From a checkpoint of a small mixture-of-experts model trained on Wikipedia: 20 layers, 124M parameters.
Below are experts of layer 17 (counted from 0) of a mixture-of-experts language model. Rows are named router (the router's row for the expert), down (a neuron's output weights, with its number) and show model dimensions 0-127. Each number is 128 + 32 x the weight over its row's rms, rounded and kept within 0 to 255. Numbers have three digits each.
Before each expert's rows: "comes before" lists some tokens at least twice as common just after its tokens as in all text; "raises" lists some tokens whose logits its average output raises strongly, later layers aside. This comes from a sample of Wikipedia text that the model never trained on. Tokens count by the router's weight.

# expert 12
comes before: "0", "1", "2", "3", "5", "4"
raises: "2", "3", "1", "4", "5", "0"
router:095180080168150127156162146137107024119095129105120115145140166137130113083186163093066119133107113103191122095149142100103139153103105094156124185113147184145064173124162129136101139143130157089175130107108141096111072160075183098096150134102108138130125124068175131163096129077096202146092158161099116079149028138136074116124120136154122084149146127153131126138164144140100168130168
down5:120119137167124110122139108112116114146111132132127104151148135113144122114114128135125105143185163124089107163125122100091172169189143170150157103147110128131143142134133106193135193134088118113161122136095157087169144133144125157158135173109144164142156188157156124112075074150138098160101103131127220181151091137118112085117149074191113157161155123148118111130157115159129153117150
down6:114133132146128107127121149173153135148104119097094083123133204172151116099113094142119116102087036058199088165135111115089146130123101145125113092104146135074168102118116124169175142094109128160174170110153099125118140156134136132129127089047121108171092135074112190162102069183065161164096096111120115109133110159093105081114085191075123161133138155125118098087138134120097153140112
down7:158146146142139093100184136120145088112156146101091091120135127115118109096125133091155156144096109073138122112142048119127103088132162123112141072115104116105136106209168169153103071152122124138092129071051112084111147131068136128119104045181134134094146106137159165145080109097162099123163178089165133155113113159082149130096129108111129111195083143155204136128125112146113140113131
down8:153078122070086122132150110096120125156171121126112101167091143199109162093185118133175124094114110060123105133117118139107152148111156148102100148122120115139122131118176127090108087155085143134065104167129105116085110121098138128120120133156143151119124177142153102137190167171114172137133114092098085120101138113173135081106169148171142135166098090125081087127126148087170187134109
down9:139151196112172056124076092119115114126136156132146127118126144106106137113113143114085179161130138143144161110198159142118114144114042118077150168130114083129115116123192103148130157096085089143143162191104115147098116065111130176140159220131171158074076139120115150144086084106111159104075131168182090146120098149158124107133149163109064143122148131124126069162093135120168126137147
down10:147097114121162160124106112134109123105178153126089179171141155113188156131136195140220193151151137103091117161126071136181185126156165156108114167120108123129140094087189108112089136169138113206142141090111110160124142139114127183129178122099135153118116115190144133135129169145100079135112177147175160153215110162134170163076123167098129121160097146157137164142149102137140119136151
down11:116045063205087189162162140124055081115120099168172142161193095137111161145145123091104134105143034115128210133203150090114127175110158128171103119109127173114129175155161111145150149085152136132151153133121134120153172130137131129134111137080140149132135123123143074101075073096157121164110125116073089111081141120170117104150141100127090150153115134159164131106123180111139079140129
down12:140121100107090074128173165129134084087147090139098182107145129108115065158095075128061136137141139178139125137136109186106106169137138124132121175091160168125136123103117163086086180178128121108173103134109149083143083133131157133089094156110149105116139111149103098173142165100142145121147148129111187106084137160135156144081128182134181132143105099162146146113101126149126157195110
down13:109093074131149151150115105149113119191116184130126113124119176141109122116091075126172102139120143142152147148147142131211108221142071080161175068164093120160157169056102149118101056152120193110199117075159170094097144164093141229181106121156060079116085127113089113144078140125160107147173172095215125129111115178080118128088096127141140118139067101188149115104093098112047169121098
down14:106108159082101174112159145149151079107073111135133228115084160114115116159156116148153180171113114141177133154122106074131103101133091109133165100148148124089087168129110153160135136136148080101164063131102129146128175105162109084083154116137122152071063112182105111098124100185162088131133160153152152141149158139131139129159149160062103137097155090162107152139132105081196105112050
down15:093166125135112145127149147149078087120124110108157106116086126159132157105153141119173119108155151127126115104123087115153127093104115196177134113129120180127108173102139145111104195085155129157183156163101085177159144106160163170128143202101031100111130155121097110121210129155173131132129094108169126120136180164134121152147077079086119231128239150098143158187145211114185066132073
down16:123113065127165144116145041146132131128095178143070120134152061133135157144103083105096118173102145115132156137090113180124156090126116167113137113167152063216110132169172076083112180174163135118131109138141068149087127109068109154045127102115093151089098144110149146161156100117155132114177140142159109117135079123139174117135099151171148115198121103143143098102150137205138148198030
down17:167150196089103106124141140103104122145147117103150084124122118134177132116147040105165204142144161156082126141214114165115111120089076159132133062149096154104187113079143061100106056125155134160059135116135017111121087093134167090181153173175108121070064082156141125131171091097096098137088142086188054148155083123133161136138156132163113100117141198128134128151080146101128120110179
down18:133125132133098097131155131138100129102157153109041148190117123113146152131161179174087154121121117152194117132146137170099126152130151102095162147089138124137094105120136136111181120064058109147108137139182151107138125101156098118150124139158112060195124150090127163134166170137112147107124137164148123157117134188212173151131110144095178158124095170106040086140110214149095154137088
down19:134106119136123127037149102147125181082107177159136128091094113094137147115152114150068171127160136129140165106119168127096146080129140112075132129099081168122133136097165078120103114138145103075100147145091109153131091116119148151143124104133124182142076111097085148122161130183125025127101128118163143107123146116179069121081112152116107108139146168139153165164145101168154113084171
down20:113102131057189138114153157163142123087142110093124101123098099105180103132097078086150173167050072211136098114136189104118106120117036122095123153078173123172165094133134178108164120091134105152109107104094180136173147161154109179138149128126091128101109120106137154114175187082181072099143099113189077119129142075158155161097068152116114100110120063122167096179102143073077094111148

# expert 7
comes before: "-", "|", " ", "==", " to", "The"
raises: "-", "|", "M", "R", "D", "S"
router:098121156122167097166141103129129105047081120114067109131129127115109113091128152128106115105125160089133117115146129102088115141113102114083101087116090107090113153135149129118141066159172207126167151099140181094044084111137124090121115134154141164146134112132156139168102127083108210135129067103130188077107107136170120183128148148148162108166141186139127151119081127070128085110137
down0:117087079143039118089131139124209133044140140061110091149128156080144180116109073138108100145134092162067114090136144095076101119153165193177109059116080129091089103093129128158145098143086173126118149159173110165134118171136109154121146146161088109141129095125166181124147166152126128067110118123136085125103121169157109132134088110125152130133124155161099147104133150110141116114096
down1:112122105078162211083117162125118143134086150137153102135120145155087149148143093143184155097117082140187139147161157091087141134137132098076116127110104163158138087171155143106109137066089124176126107153143204145102110080163131145152141144190124132165116168123128121114191118135148132071173150149141107138141165142076101116143127104123133157142115143183134107118171122105114151120144
down2:097149103134094115163121124155106127104158085073117125141086146112101160142129149080093154181106117114064116157136102091179127188136119141058119091154101141144119158110137095107134127127141164145124143137142193140148103158159082117138131130065090121115128084138155154174098154177125141137154121098119114180094122149101169104151117100107143116124144123077114134135121142167161153068138
down3:194112134182130072122144132112100160120114172114117090138098129120110103154179088145158158092199079133166115115067131121122104124139114126114123122088125180138182090122120120116131087139145130114095127121112162110130142097255133147090113146125143138039175194114166093169158168156115127115088140150075126111109135171173136137159145136076111089109076101103115099167092142130115131122079
down4:165124119089125136119096115109115059117115098141123107129147141143130150125077130135188160121097116134097073149135133164166129137099104176136122120130120108154126156095109167169115104141118169093062147140126124149188141136103087113135092117081137114102128129084113176147107144144109000092166149116144097131127165102145084114102171140099117108122084100141128150143103117122115105144086
down5:152136049079142153204184092144170137213125115141133133063166126144118128135124098139118065108192128118109160141159116107130106043127073103158076149123117009112196139163150127131128127161155110133138113069117164170095149143156129126119164164163113097145148143108119131107102130114083104157092101148122118141151104120149099105152173136078145143141061153098134136130139107114114101098143
down6:156123122123145121107156101151122058104089135106102122166122109102106169147131136140160142128103032132139122152155131088115181053163112089167090070159144146136112119132147169164178131110112161172097139125152150199162068149112080135110118162164146139134163168064143122108130176063161049149117100129097091060088156038098155156081117116102126104159146091168112116135160083131133151115149
down7:114107125112124099128115142204109090167088140129065086078115140106126076154132141106147062125093140151131149145115134111135119094110166104103109171163094138138064129163096111150119115131092121080124141109091180146115166083146145125166158136130133060136146166155084067142086097051147124098103133179131176154095143074135132160091114134135154109119126135092144096118121142085132130083102
down8:185129129130149070183153165111171085189142107111128075160086156166153165120165112145146180133041090181096128117097151102161158191140100134119112109173053096125152124130107160097108138118159113138160126165145168099125140106091143083148090149105152089122179164122124115113090157088149075097103147142191180140117121187155147163124148102126185067131148209170135129143098158156152138126129
down9:095115089096090153157142104125136134113157125108114088101090136101168074158078198124120184061078063128145113165110099163156137145095153111138098137187127158184202126107164117162082175118153142175102142055095158095147145106148093178089136167135143136141111084213136174143133121145084153168119150118140099146148149130155189121130139061138126183174126123075145107112153130135137101150167
down10:154127147136120082130096133123090115152180078017145147121165166086139130119137105142132104105106068152153154157073146083160135118075081121036134182120072108128131102157097088140126127142117110129123164105097165138167128137113106178112123133157119182141115132144134135116140143194133102161111146118116126166129108136080142123182127133112084122156155112112151191162117161130110099123149
down11:115166148170140157097201113127109123097164141104112131150123163073123107141120125130160151104111145110174136109128070133243104187117152145136103157160158080118100104105096089200108089088153089143131120119162091106126135095107153151129146137145141090146140201112109133107138162124156097170120115088143175109098162152153165144161094126092110118104113002186102117112101128117134099133142
down12:105091182110118132155065111123095168176105107100185144113126133200150133104082140137096136105112105077142083116144116133175153110134162122082107129140182149147197188094097136079162131171124111132125155171103198134166126145221147134113172141169106168138157141076175069079151053192165126148148145164159167145164105078089144134118114103124160098069127144132123120141058165129129159101111
down13:144126140075104101144086168100137141135112149103117152192071142114131137102082136148099136087164148141099126088173075137064104081110167144141153168149101134087121073110130135145173103146148136158161162172151122172132150172163124116100115105074089153120177142110141164082185162159089123202085170132111126110090096139121117125081135116152024158155163152147149135122104036134127123172161
down14:097143157136086147078079114116092146114148155163163112121116156117148149154143088133035154044108132172148098164119133144184159165123179086159162101065131076143102152130113142100151063128068132092091143143115113211146148121162122166115133109119096169135194078185086165108097089134134152145111116172108150131134074161079100119133092166197125142107063154151100109153114157118140109139137
down15:166100121101155084123086114115058120110137097134156159165139136144098091153077050161086136174167132129138154134087164131139153177153145183123140170087155130145109110119113160137112133170134085131119144147149167097167142116157099147120081223100142112098100119111116167158063150158120166148104153095162150176091118129163171164185159100122169144142155104126102132116091186124131134203145

# expert 1
comes before: " |", ".", "–", ")", ";", " |\n"
raises: ".", " |", ",", "–", " |\n", "/"
router:109146160163129143139185138134104097093131091113165150127121109102083106091151161126112133162122167151112151116120133118116135154144160135115092078112145100119097137101172140119119117116198149132120111062160216033097093148134170155074163144127136144105165143140186089099134072132158137124095091149106106138111090155149155112073103173133119128151095145135122123076169186084104121121160
down21:086104069192155165212143043139194166070142142133117202121108134076124100101117108082130118142116198105122097110133107101123128117164123116089100108089137173166172090070084135136181155160132094139167162192103086126094141137149144098157126157108121161116062118122147140107101150126141105127108113171123093088146148118113152106128136144096111109164180151169128084139147132172095127103155
down22:095147110095118153116138083074137091113093145172205130149118146147110125106104091113081088074178154158079170144098170143155163146207112098142155127107095154099090119053141130094116123168141147133164086109077185166155129114140145093093146056165131121079112119083129182110076118071096120140126152083161105042129120128160144166173115122170165162144158144113162140126140129151158120156126
down23:131161096114158121149119064108148090076141204098115088097068201055157136136150193103107176131047159106189116164128164101104162141173119128180145124154087175145140146189075166143176139176124141116131157098131117187119121144135116171165091126129141156148109167112163151111128183034103164134157116060071117118129123128171143105098136147148159095144152188071110115099110117156144122113085
down24:194104162104123144088111120127154190096126007107122147120161100127094144128085103102183116092118093149142156167050156125087063118210104116072120117102140104143114120069154127149143140121109134155120134066160164144051122062066147097088110083088202123145139130153128169133134107129143068149119079108173071099087084145098139145121169121168150166108112094122181106131125088138069191107155
down25:143120037118152138093176119087154163123142124117178193098121122128129077130129179133119111080061108140144101129082110108221149122147115123152092094188071155105085089066102115154135112173144099175195132114170124109088097140184114117049062181076112141108055176115126157118110107130141053074126086138081122186090075067170112125129116136134132140067166172176123175118137149149137119070107
down26:149103023112130180099087169117165168111103091208143099201165084162105151074166116131118158121078169115144150116086095126136165196086100139143109113141159106140103089084148087127082126150126112170212119173070140190177103102151154136146124072150148131069129137149081140119179124132140098118078095132104043092137132084143094122135163139155071124140122092096147130135190173129083079163148
down27:129144165068159049123134142121075122093127117180078149149110096109153176097155108116123117095161174139141132136188120146142174174120115127133136122149144087081101108141104113142147088171182144124179112100149184110156083109133097191158150095102108067145036000078167151133121108076115142140213136118180175215119074157214133135139144135074149162142121184164171145067154135119115158102140
down28:128105100131156165128162147084102058118097139121112057151106109096148131102078150181167128123150168072068161116127115150152108109142128083142099143100137103128086165103142175148130077112080114129077120117099115140155176169136036143130142073101177156158199148125075121059112116137183106164110106127153151140090143138159151100158099211112095107114125097109132170076151128147130088138106
down29:117114174106090126121130134125140141160115138157133096168150101075088125107111128119158129164114099128163114165138151134105112163144159105096174141104123171143120158133107134123124124137162061133099114085171182116124134116177125051189116117137177180157118150104118124142102130128135058169163106051151108182089118206166118149156109129062016145136069102171174124093118188130110144162116
down30:162165155149181151134122120155130119172124141103158100094115147134133117079187131147165181095147139139136163136194158138136114116118200128079097107137102221113130101171067075115122129174144144087131186132132176149114138127132129144048103162076139107095170210098104107105129122160151081121113149148095145170162083092069125059150114127151173120132115107135094086120126153134103112136125
down31:108157098092149150185143130144144139134148130108117124139126109140080113101121104055178160133096130067089186162130148170116133159171139175129165131091117131114107149192174059129099134130167125092180064110120108150140153113079129159094126102117136121090157143128149081154095155133157045089134163139128101185127094116155183125155101147024122127140067115198165129175121158063065166184060
down32:139113072118185133110137132188167152110078151115106052087196136172090101185133150097119056139095204126126129150100130163091162124080169111137158156185122104099189098080125127156113138129171091121154062134111086131141130149170144137127209106130166089173096108056166131087143144093122164169081113117121143128166119133187157193129099109125128066029140139132085119094136110141130127150088
down33:152123126094155104124057099140163086079127161098159100127142124161187147147131191083095101079104131100128115130045190146146132156092097128156130141162107131131152177128115153116150147190118109141143141156184160106043169150172114139130126152093118101085079075096168191118116142143143139116137108160088173157076117099136115144160154114056147081069108130179098173144079159117140124137077
down34:091204138141198105119093112124125126089118060170088126115103145144146130124128132104103155159114065113170135140100207141036157129103124165137109094146121120138113169124084112135155151148092141034140138177126086160172103120139154115077140194120131112133077196155174066123084165103174134101139131116116115137176121085106160158148165059092111087120175126115096123165099056123103094125094
down35:119130159107110146062134115125155121110105177172125131120103151107162152182053162127123107049081159137081125149116128167084144185078113141086131120117123093077138136132122119163096178082090129093164092130069058093125151169116177133118123142162145094193168145153107145162144182167084104140116164132134149057172114151129157090072134117154145139063149092111105090134120096178149147175090
down36:123133080074159119097136180114147089114143140138107139232119170154084136136103164118124184098115133083163133122101099132085101159136142140133105174146155142136124172144157139133118079137114086144158153113171150101137140129213153154167158147115175114137073165143135087094104136134121172161066146158139116150142113132132118083101162044118041107137072164156100084081086042133101104131136

# expert 10
comes before: " of", ",", " in", ".", " and", ".\n\n"
raises: " and", " of", " (", ",", " in", " to"
router:137123085137125110136101143175133116117120128137103118130153126119092100093149166147075132121115127112118141117072174170127169142073196080134135157116169103140065139069185126095087147140175209073127102087179209108101149156194157102125107130103117148109158120146147136108111113137114245113112121180127182109135070108137128174110136137112123161109181146154135151096115157121130161103152
down5:119142163058057126119079164107123145133164143114103127131111128124108146049117136154120142133122041084102123125131068088105088134150158123117136137122108114123180173149154143123114107098129145201146154161164218223104144116075108104103178149121094122065154125140185127135139117151163113114133201101146148149147154143115151129094109129144116111110144141151101104139085105164098130065105
down6:116139134125131127087115091089108137064086145126110177185103136153142104128064112204132195105083138120094160134117116139119175108111136164121090157137120146137080121149219112168105100136101113093088198170116165161085104118063153096110151111142080105095091102145166149131114165121116073085105122095136117109126105098137095112150129128078173109160127090150081173125118094106137090144111
down7:166159146099097208127167116154109093127132162182119088232149097043136104103176126158066160084095157139178137154083111146139108145093101073158140127134167090120147106122150102145132114066210110090174125171151077175144203082107102181108145214086181113074134206122145086145152159067155105149126148115113087111160112117122124151132139134154087107186157099167116164129120094089147152138142
down8:186096113159112189162126190130204179084119149159160094183119132089124096176125123051133138130119098120179167167183097144110124174123139151165110126075109145126078176092135116117115170143153076085159139065156113119150175144089126114150133170143142149149118124072204112109096102160137077109119139163107105133143146130110078069147055154106106079159163119166102150095156084106133145129178
down9:118120083174082218104142147073133146124158112150124133094089123163105130111077150099080103110088130224154111082109148143131176129115135118141179163162107099125165127147136106137160131085170134125107125149113160178173111178103159164140144196108130125082120094126137110108136111166089149106099166158123174081136180092125082061169138104142147111105156114196225130143103099141128154178152
down10:087143189142146115149149089144179180134145139164162120105131139125115173144194177111157151137155157143142142110203108191159135166150093135132132124113145107089161098092137215112119150122156107172158113116159133114153086166124135099146061080121164061084131144092105085147137159147168121112120125162157117116187123173155089104120120154150149134149113104123086091126107114204091151079091
down11:099085113145115098142139153136133127061146072075130111159122141160136081146084154141122170091128093164099130109121148108125138128124128134188043128101133162090167118159151135030105116136096139129139115103126092136093125080114118046131064165164143149132096080118097093122161089147133103103107124111142114117119130126146083159149130138119127104159109097133068098161107072116126158091172
down12:192129068083150130132113134114167164066124115066134182111111130084137178113129087070127145144087130062179119178150119117148166142076154113139188147075154107144145117069168115158119118128152096103109167144138124068174147164131133156145122142117098111187081105099068123100140070129141143199190107133094157110167146085097131157143128097089124102151156095125088136144123149122090189099151
down13:103107134139138135162094061128144159160133159169166145077149129183081152109096126146147156118128166115104141107083129163186121125179103117070149068119097133172120151153182119142124100129189114091130110080187124136101124095107155122168128116151077084141138112168139126152145085114138103185148137147181106022154121103112183125132138084141146124177143082118107099101120113103192151182151
down14:150117159154142164138189150076144223111155140195127120170126120140125125164127183134126183115101160096092096125099146118137130134102112141098104204133107129145135167157095136121089128129105113104119148105047119116170105151117138059164123105158171116119164139177103136132186114083126133122145123130066113117140097088147130162156192112136175145086101127122129195152154060116076180192177
down15:160142140111155106170107145125107141107154142105132095123156146207137165125093070171082119109115082058135118121158111074179218115133137101116141182121217146049121212105140147160111103118154150166136105087157176149202121144178123120145147131077119058124105152106158137118151115174133144122173127144060072142180148132127127103158148105125165123093090160093143123119173125172139121130192
down16:147066085158120094130107114141175062120099093149173108139086158199148114109156085101130096193154147075112078118136053130089111080107130152110163170148104121097138136129103127074148183155135124116111112104077150085148148167210177084125202094142131127139168158167145125109103132183137133093070122122127100119084131192093201098086162072089103159123131084065077070110123176156117139177104
down17:085145194133159158089176173124082144079152096124162070196116096164104126123157147095193113108143143103164126119133140192105151123154067155107148149158111125123106105137142120113129110163141115050110083056130106130107121099114152137199168129126153109157093119199130108128130161107137094133175176118153097120143125131095103127123165178105155076119091074136118133122111115133095157083188
down18:092144149185169143195157146135146082148170097089136107126131135138111145121103077119130175156111123079152142105202111120212181117103155176109105120111110118119198057134167113108111081067108137104101141111145153057066115082118178094140131156103140107056113164081128108152177150181091096118187101094098147111161114094092119127140134113191168103151138105146165153120076093108094150105139
down19:098150163094124116143116102133123150138111005184098097116151087147163168161121137081195099134139098100180154119195105135124142152111186143128169102111058126109165137075117110176173115115164165118097121101114167135027120119111126108151107137121159182142208178141100166094191115133155131158197153140216064155139152149125143102129162147128093119134122159097122119110139126053117097138094
down20:098160144104125124138078065155113144077143158122112138118157102108136146156069141123095142075162145089157118148163091080086127117094113110170152106188099134162172128080126169104097130112095125106121153138104118198115146165171129140115175114101057149073121135152135118102115153078148146113124162068128105194157168119111052130204138107199072131140086101173106079132105145115146105080190

# expert 8
comes before: ",", " |", " (", "\n", "'s", " –"
raises: " and", ",", " |", " &", " (", "-L"
router:070134070169149178097128096132109113111066095106122119080139078185126100155099158127121161063160154119136144093151130136108128144088139115115110177133199146142116146117129087124096121160203183109194093078085167081076107112136133112112140110133157173168158122137159154199097154095116134137089065155108114121091069118109153164141101170144149130098128158107116142123101084098087157087139
down0:125153124089099162069128097092100123185113145165103129158126170123160125115144157058132063171138146150136155109158101157182164154181104142116111167102086118118118065151136123140134148152129147087133087166097143113135105152133090147118173155173111091082166156118128118146164181187110184142103126145096157110098118084168162130092139163159110117194128149119142127123111132107129115159164
down1:125156133125134099125187133157130132111121108132175123127139151143104123114130083152092138066090122135074116149170099153149163101157147169138148083137124170157168211171143137102139165179148118178185100097135133097121105096064114090122096068093123162132086159106175098164161123106094000104145084164083120135173118131121075156112090089110096125175117171146108082149093124168028136103109
down2:168104147139160155125083138117058094107095101091165165121111135151141113103146051142135163137159108152115099150124115097065120136113136148131145153117106056153155101073112156178163138105158101162122105178125154166119145176125078150131039182136161111162094146122084075075161095134115118131136176207109133132116135080079090083134106150129132150132132111110137137146131145066137140174156
down3:173145117123133132177127129170098169138102151116177131107147143125177119079139101159121130070089144135092050156135148123135135079144174140142131166125124107156085118080120118128065107149153140105120144132139129192130136127121108174082180102123182139149116163114140114128145172106097127152134111100119117154074113112127161151029125011130179166125172085152183099117132114152118074078146
down4:142168131112141116093188128117112129105168164094117139157133095155146141128128118123159157126150140127156138158145129135079114158083158165118099171132111103054188145112171110117100178146121167137116149133130132067080138163166113117096139121165103077182080158145054147138186163117097111085130130146207150059120151126106108105145159180132146124117138056147126113117116072148087148086139
down5:115112107127106097108089089126102132142147166168101136122155143165137156110113118142146092130143082134115098112161065056071082119147131094132126079164188154177093068032143111091158107147173146142119132116155163109128097138134135091094139127085132169118109035150184140123135077106100141098182096173111117134131113140194126123177177120121072088116126119146127137148139115154106149136065
down6:081084091185110121130143110166135142149136087151121129135165138163107147163152115155165137080139078132109127108083146147095104139127132154110154143109074096106096118046069100122139151133111107156059055117137107106110149118156088144126142137119162086147150113166123131113176171143087132126096113172108089097148150061130084123127094101125180140126059158165124057106144155197142103096135
down7:104106112169110101104161074107125083142144183107139174172147120144155069134121140158092126098108120165142140090165123169134103231103247141116139064132105131094077106192123175131112173176099132102126106107112149129113097140077169057215100120099156216161127089172124115139150106128145118092124105065120169156156142095097109156151133114075088096182129163129135135095174080132109048107068
down8:110083174130103146177109145164118139201118137110138134098065174104125131079155115126044110158156151194125150108176108118096147211131173137164136109137127085123167118158135075114145174103091149132112192159121167079080133152167127113131126135115152146152143162137109161131115134119131084130142133149093134195180153147194127149110140124211176139128136099140151134105163120113165183094075
down9:050163149102063116155147244236135126173184148132122121103140105138099168122129127141148146118095084127148113162092109124146146080102132157124090158076086125147160177110093116085131155185106091172038120134104096142098114139123182080128132163125153097121214104101200179077132156110168106103152174117131137162104181148110151125099133221140182121124139113122150095144123171141117177157131
down10:123173051095147120167138123161174144159191162125105172088111122066137156068124160144130138128107121136182209143120113138134125128089119105071101140179137132178151151145177105133143120126102134108155119090147141149090128150109130068153167158166090111069093026170122132140159104098140157119164161192139111182154124187139157145089076129085093160121049120126081117141133156088112119170073
down11:094132112118134128119133122150170121166108110139138106094156165127074134136166124156131165114150123129162146125115187125199178151115098120077122135112178085031163099151114120127202153119161104137129154097083101188087139139182141110121122091121163139097139139050188164136085110124139132145125085111204085127117088122122147151146170142134081133142171126125111115122147148152138140164152
down12:134125172114165155177100116096120077198098105126122105099097146121138172137106067136108121094106107076137127161148130151051156162146083111132176113054113108150130122124131115112149134153119121124153150177045161121142193155082148121148099131125095098087085091120130094128114149161114075134098145126176163152126136133159104119157117142142104125113088131176104158171160099151123159133132
down13:133121106070059146136087119148113130073194127093121113125138104165099121162117140134082132090101130176115098190093157140131093150132121118112176128128174126062120137136087140094107174132104149187106121136106124109145148098190115101097109176099163153118171082111157163146151136143085088161196112137119095132146145164149149105132166165121192119141076132146122114126135121123181185217112
down14:116102123141149139119088164127146175147113128185092114113107152094147137125095160127072119121094131127125133166140079135178136122100058111089084170155149076197149136062150118119069083123139108135149045129190136081109155099122083071162112135146136087104127060163128118161153157110111126071118170087141189147097106151125145174117153098076167088153142146141163134133150146160137107138141
down15:112146133087114103137160186159094123157149155162110050099090143147155137151081129073142059093167097083222130149122108184084168138156123117101133144085149177136095139187102129157152139084157159127088087120112131145120108163124152088169107147162108236134142108096129110059150141150136211133103144167158144139169105123128193152138178118092132094085106125107125128114085144103133165142083

# expert 0
comes before: "201", "200", "3", "4", "2", "202"
raises: "1", "9", "5", "15", "10", "2"
router:101167121098188138201127137177115122115111122140104113130169107078132080044145156098120072157099122161109146094133143154120145122101182124181107086140134181102133103086120121116136124167160152110139138102137132102089113153148104136142157167134154127140105116092108069163136071142170252125161165122117121156117055075125142159104128142122108072066133143106128131101139107145077130166137
down5:167111136110058160127170147047077140143081141044115155133178119149145155108105189195168116098092127138115169196104111173139122150103152174133116104136137143133136131099107061144143138145099141059161143137132143124085187156117086114155101136180110045140155125161152106099136197123113172150102139104143087152139127105147149158175107156132150120080113142075142126144108149140083147112106
down6:192089076128176091132094149160088165126106107086161109132131113163115193123139093128140130168038125117164131137148124163103159102131165153101123130110158086151117139090109110140135081105192113134112111151088096115090140119103139116165112127092169059165154135071095124092158241173187047107132130135140090136202111115111172095112222122152124157163143163088123160087136142142143106140061
down7:156140106128091081104249097127118133139114148105118177131134118055122123153166140103136134203123160150105112139154084150048119111126119127156109117110095116185164138069125126078117110118152122124142128133112129128115097183191133145093159095164128118139146135112121176101141137139193108137178128127129137062154111112102113102165109090178188168127225086080101172097152150131161172122075
down8:122138174105080125158183172171137134129098158134159133119137041156104132139111180108081131128108150040062087123133140155189162147135091146183171068147112134203063164167120138158118062072165136111177094143146122094141161090174115136083133110125173147116102128106115183109128158144147116130136143123143112128127114067180130142128156148054091098128162109154151130194199107150119111106171
down9:101137098128116113144106127155116165101078131158113079158075134070145141126161140088088133105139081170163149117087142106129129104137134168148127091076123095156108124106051136123168098130102119161175119117147124161131095128068144174167177121122185092136134051119124101129113128155121164066150153200132124081151143115160087139110142070098124165100105112109089143145132120126086085157155
down10:156147133131164118134136148108142084087157148147086131124238094123149123191149114177148123085141182121119132108078082097141106179067062112116062110120108140069114131061131114145112131219104116137157150167094193120197140084164171147185134108120158113138047137152148107201130135145088171078166089125152047138098204092133125124121146143082115079113122143041127161115128146097136184147130
down11:094148124118151115104183124141162128112182109120112136168127123100100109136154162096089126158082126231133133095143117139175056120108135038141103153113172117110172127091164163127110116143128156115148108148161132170164109122092095131142152089089149182097141068114089104140139088114084118161097192174146094185132182099130103141144148150110172101166120155140091151127104128116109113148128
down12:101182151190118150112081110158176191095143056113103117094102149085127128095118111136143135156111160171055123103159108113153111123081069160173053111078127140141148096190151118120111135097152144168102155145093074128110150081088082128099107112097116137086142138159152123136101075132088151110198148150123109066184148126152136126142056117127111106145193092169178170077132150102148116132148
down13:148183107092111046131098154126158184118115067101169079147130124097151135131102174091142154128107161155142175128110082144094125061146132073189105112122110105130174093145146139107104161138128145167144149200156161190102114112190145143088132119141108116085206093102127137103156107095059134151059054105148147117120163082155101125181141126129156117183143094119149148126092151131107145164090
down14:095100139172097166123176144167110111114081150105121139160071126124081186090083069136119107099171144228110109070127153156121102085093137118121096095128100136125102184146172118105073092096104132115110218096174151064116080138133121122134170119156117119137177132153076141133153149084112120139139162175131133132126152078115222112144144162078143114103064137141085115144110141141145147142078
down15:117063156107107148086110103104159123127140142098128164152200156083139091078085139120163049164112110136086120167080103167133087150098125128102168079110136128128145115096126136146127122131118116186153145120130126150171109147125158145103154133100211128154098200152107137081129047101097188105140132087115123146128133058122140106121145148124134139173109085114170144139165062113141055159148
down16:177116121134114107072129135122115156136115077119165127148138130143096168082158142162141095169167091173145149138113189140101141104164154186150147143110131115125127162172057083159158132109124144136080142132145128144110174119155116138123149115136133094153172168103101142104177203173061133084125105106144080171133126145086119156162129127113092128156086150129145123142142160137114078135125
down17:147070105162118139124132136127079122117120192173125112153151118066174102113120146103143175097071172180114130114129126057136145169097104080111112062180131118119080142089110131103175058129153181104107074139096144178105138148155122109156126188133158153077146113095092138135156157076185123152181127137115087110094189077113113139147167119127090181147127118133156107107134160140116168105175
down18:195098130091121101069132126116149120124079143156111184169109136049106125168123092138162121099202122075130155154130157122076128136167134127130136216155148163158117125114204120134164120080162134156120117126120130141097116220121093107144132128174128123110152206122127107129131174162142117114106145126146161132108137125140131145119131117136106115105147085108101115156075136105130109104050
down19:135147113145111134154142091166149099098146151100116093124141104120155094140097142132099127183141138154136218106044140156101073152107110186108147200130141129098115137086159155109126096098118103123181150097132145171139204208176150100080201141134096185219153141131169118148132131182101105138186156061121116123103135089144125162142150154122115089127141109071142116118135096118127145111097
down20:123110113110117155104139135183126020167127156127162143089204095143191156093103188102141083120170134122134139098133131090072182131097094041166149087105119065146089098155119096153098117142164079160096144139043102167084071117177168127110180166188152122153143163132159168130176152133089134131091134149171158106126069129130148083110157144141153129111113079147132081092134108136163099131095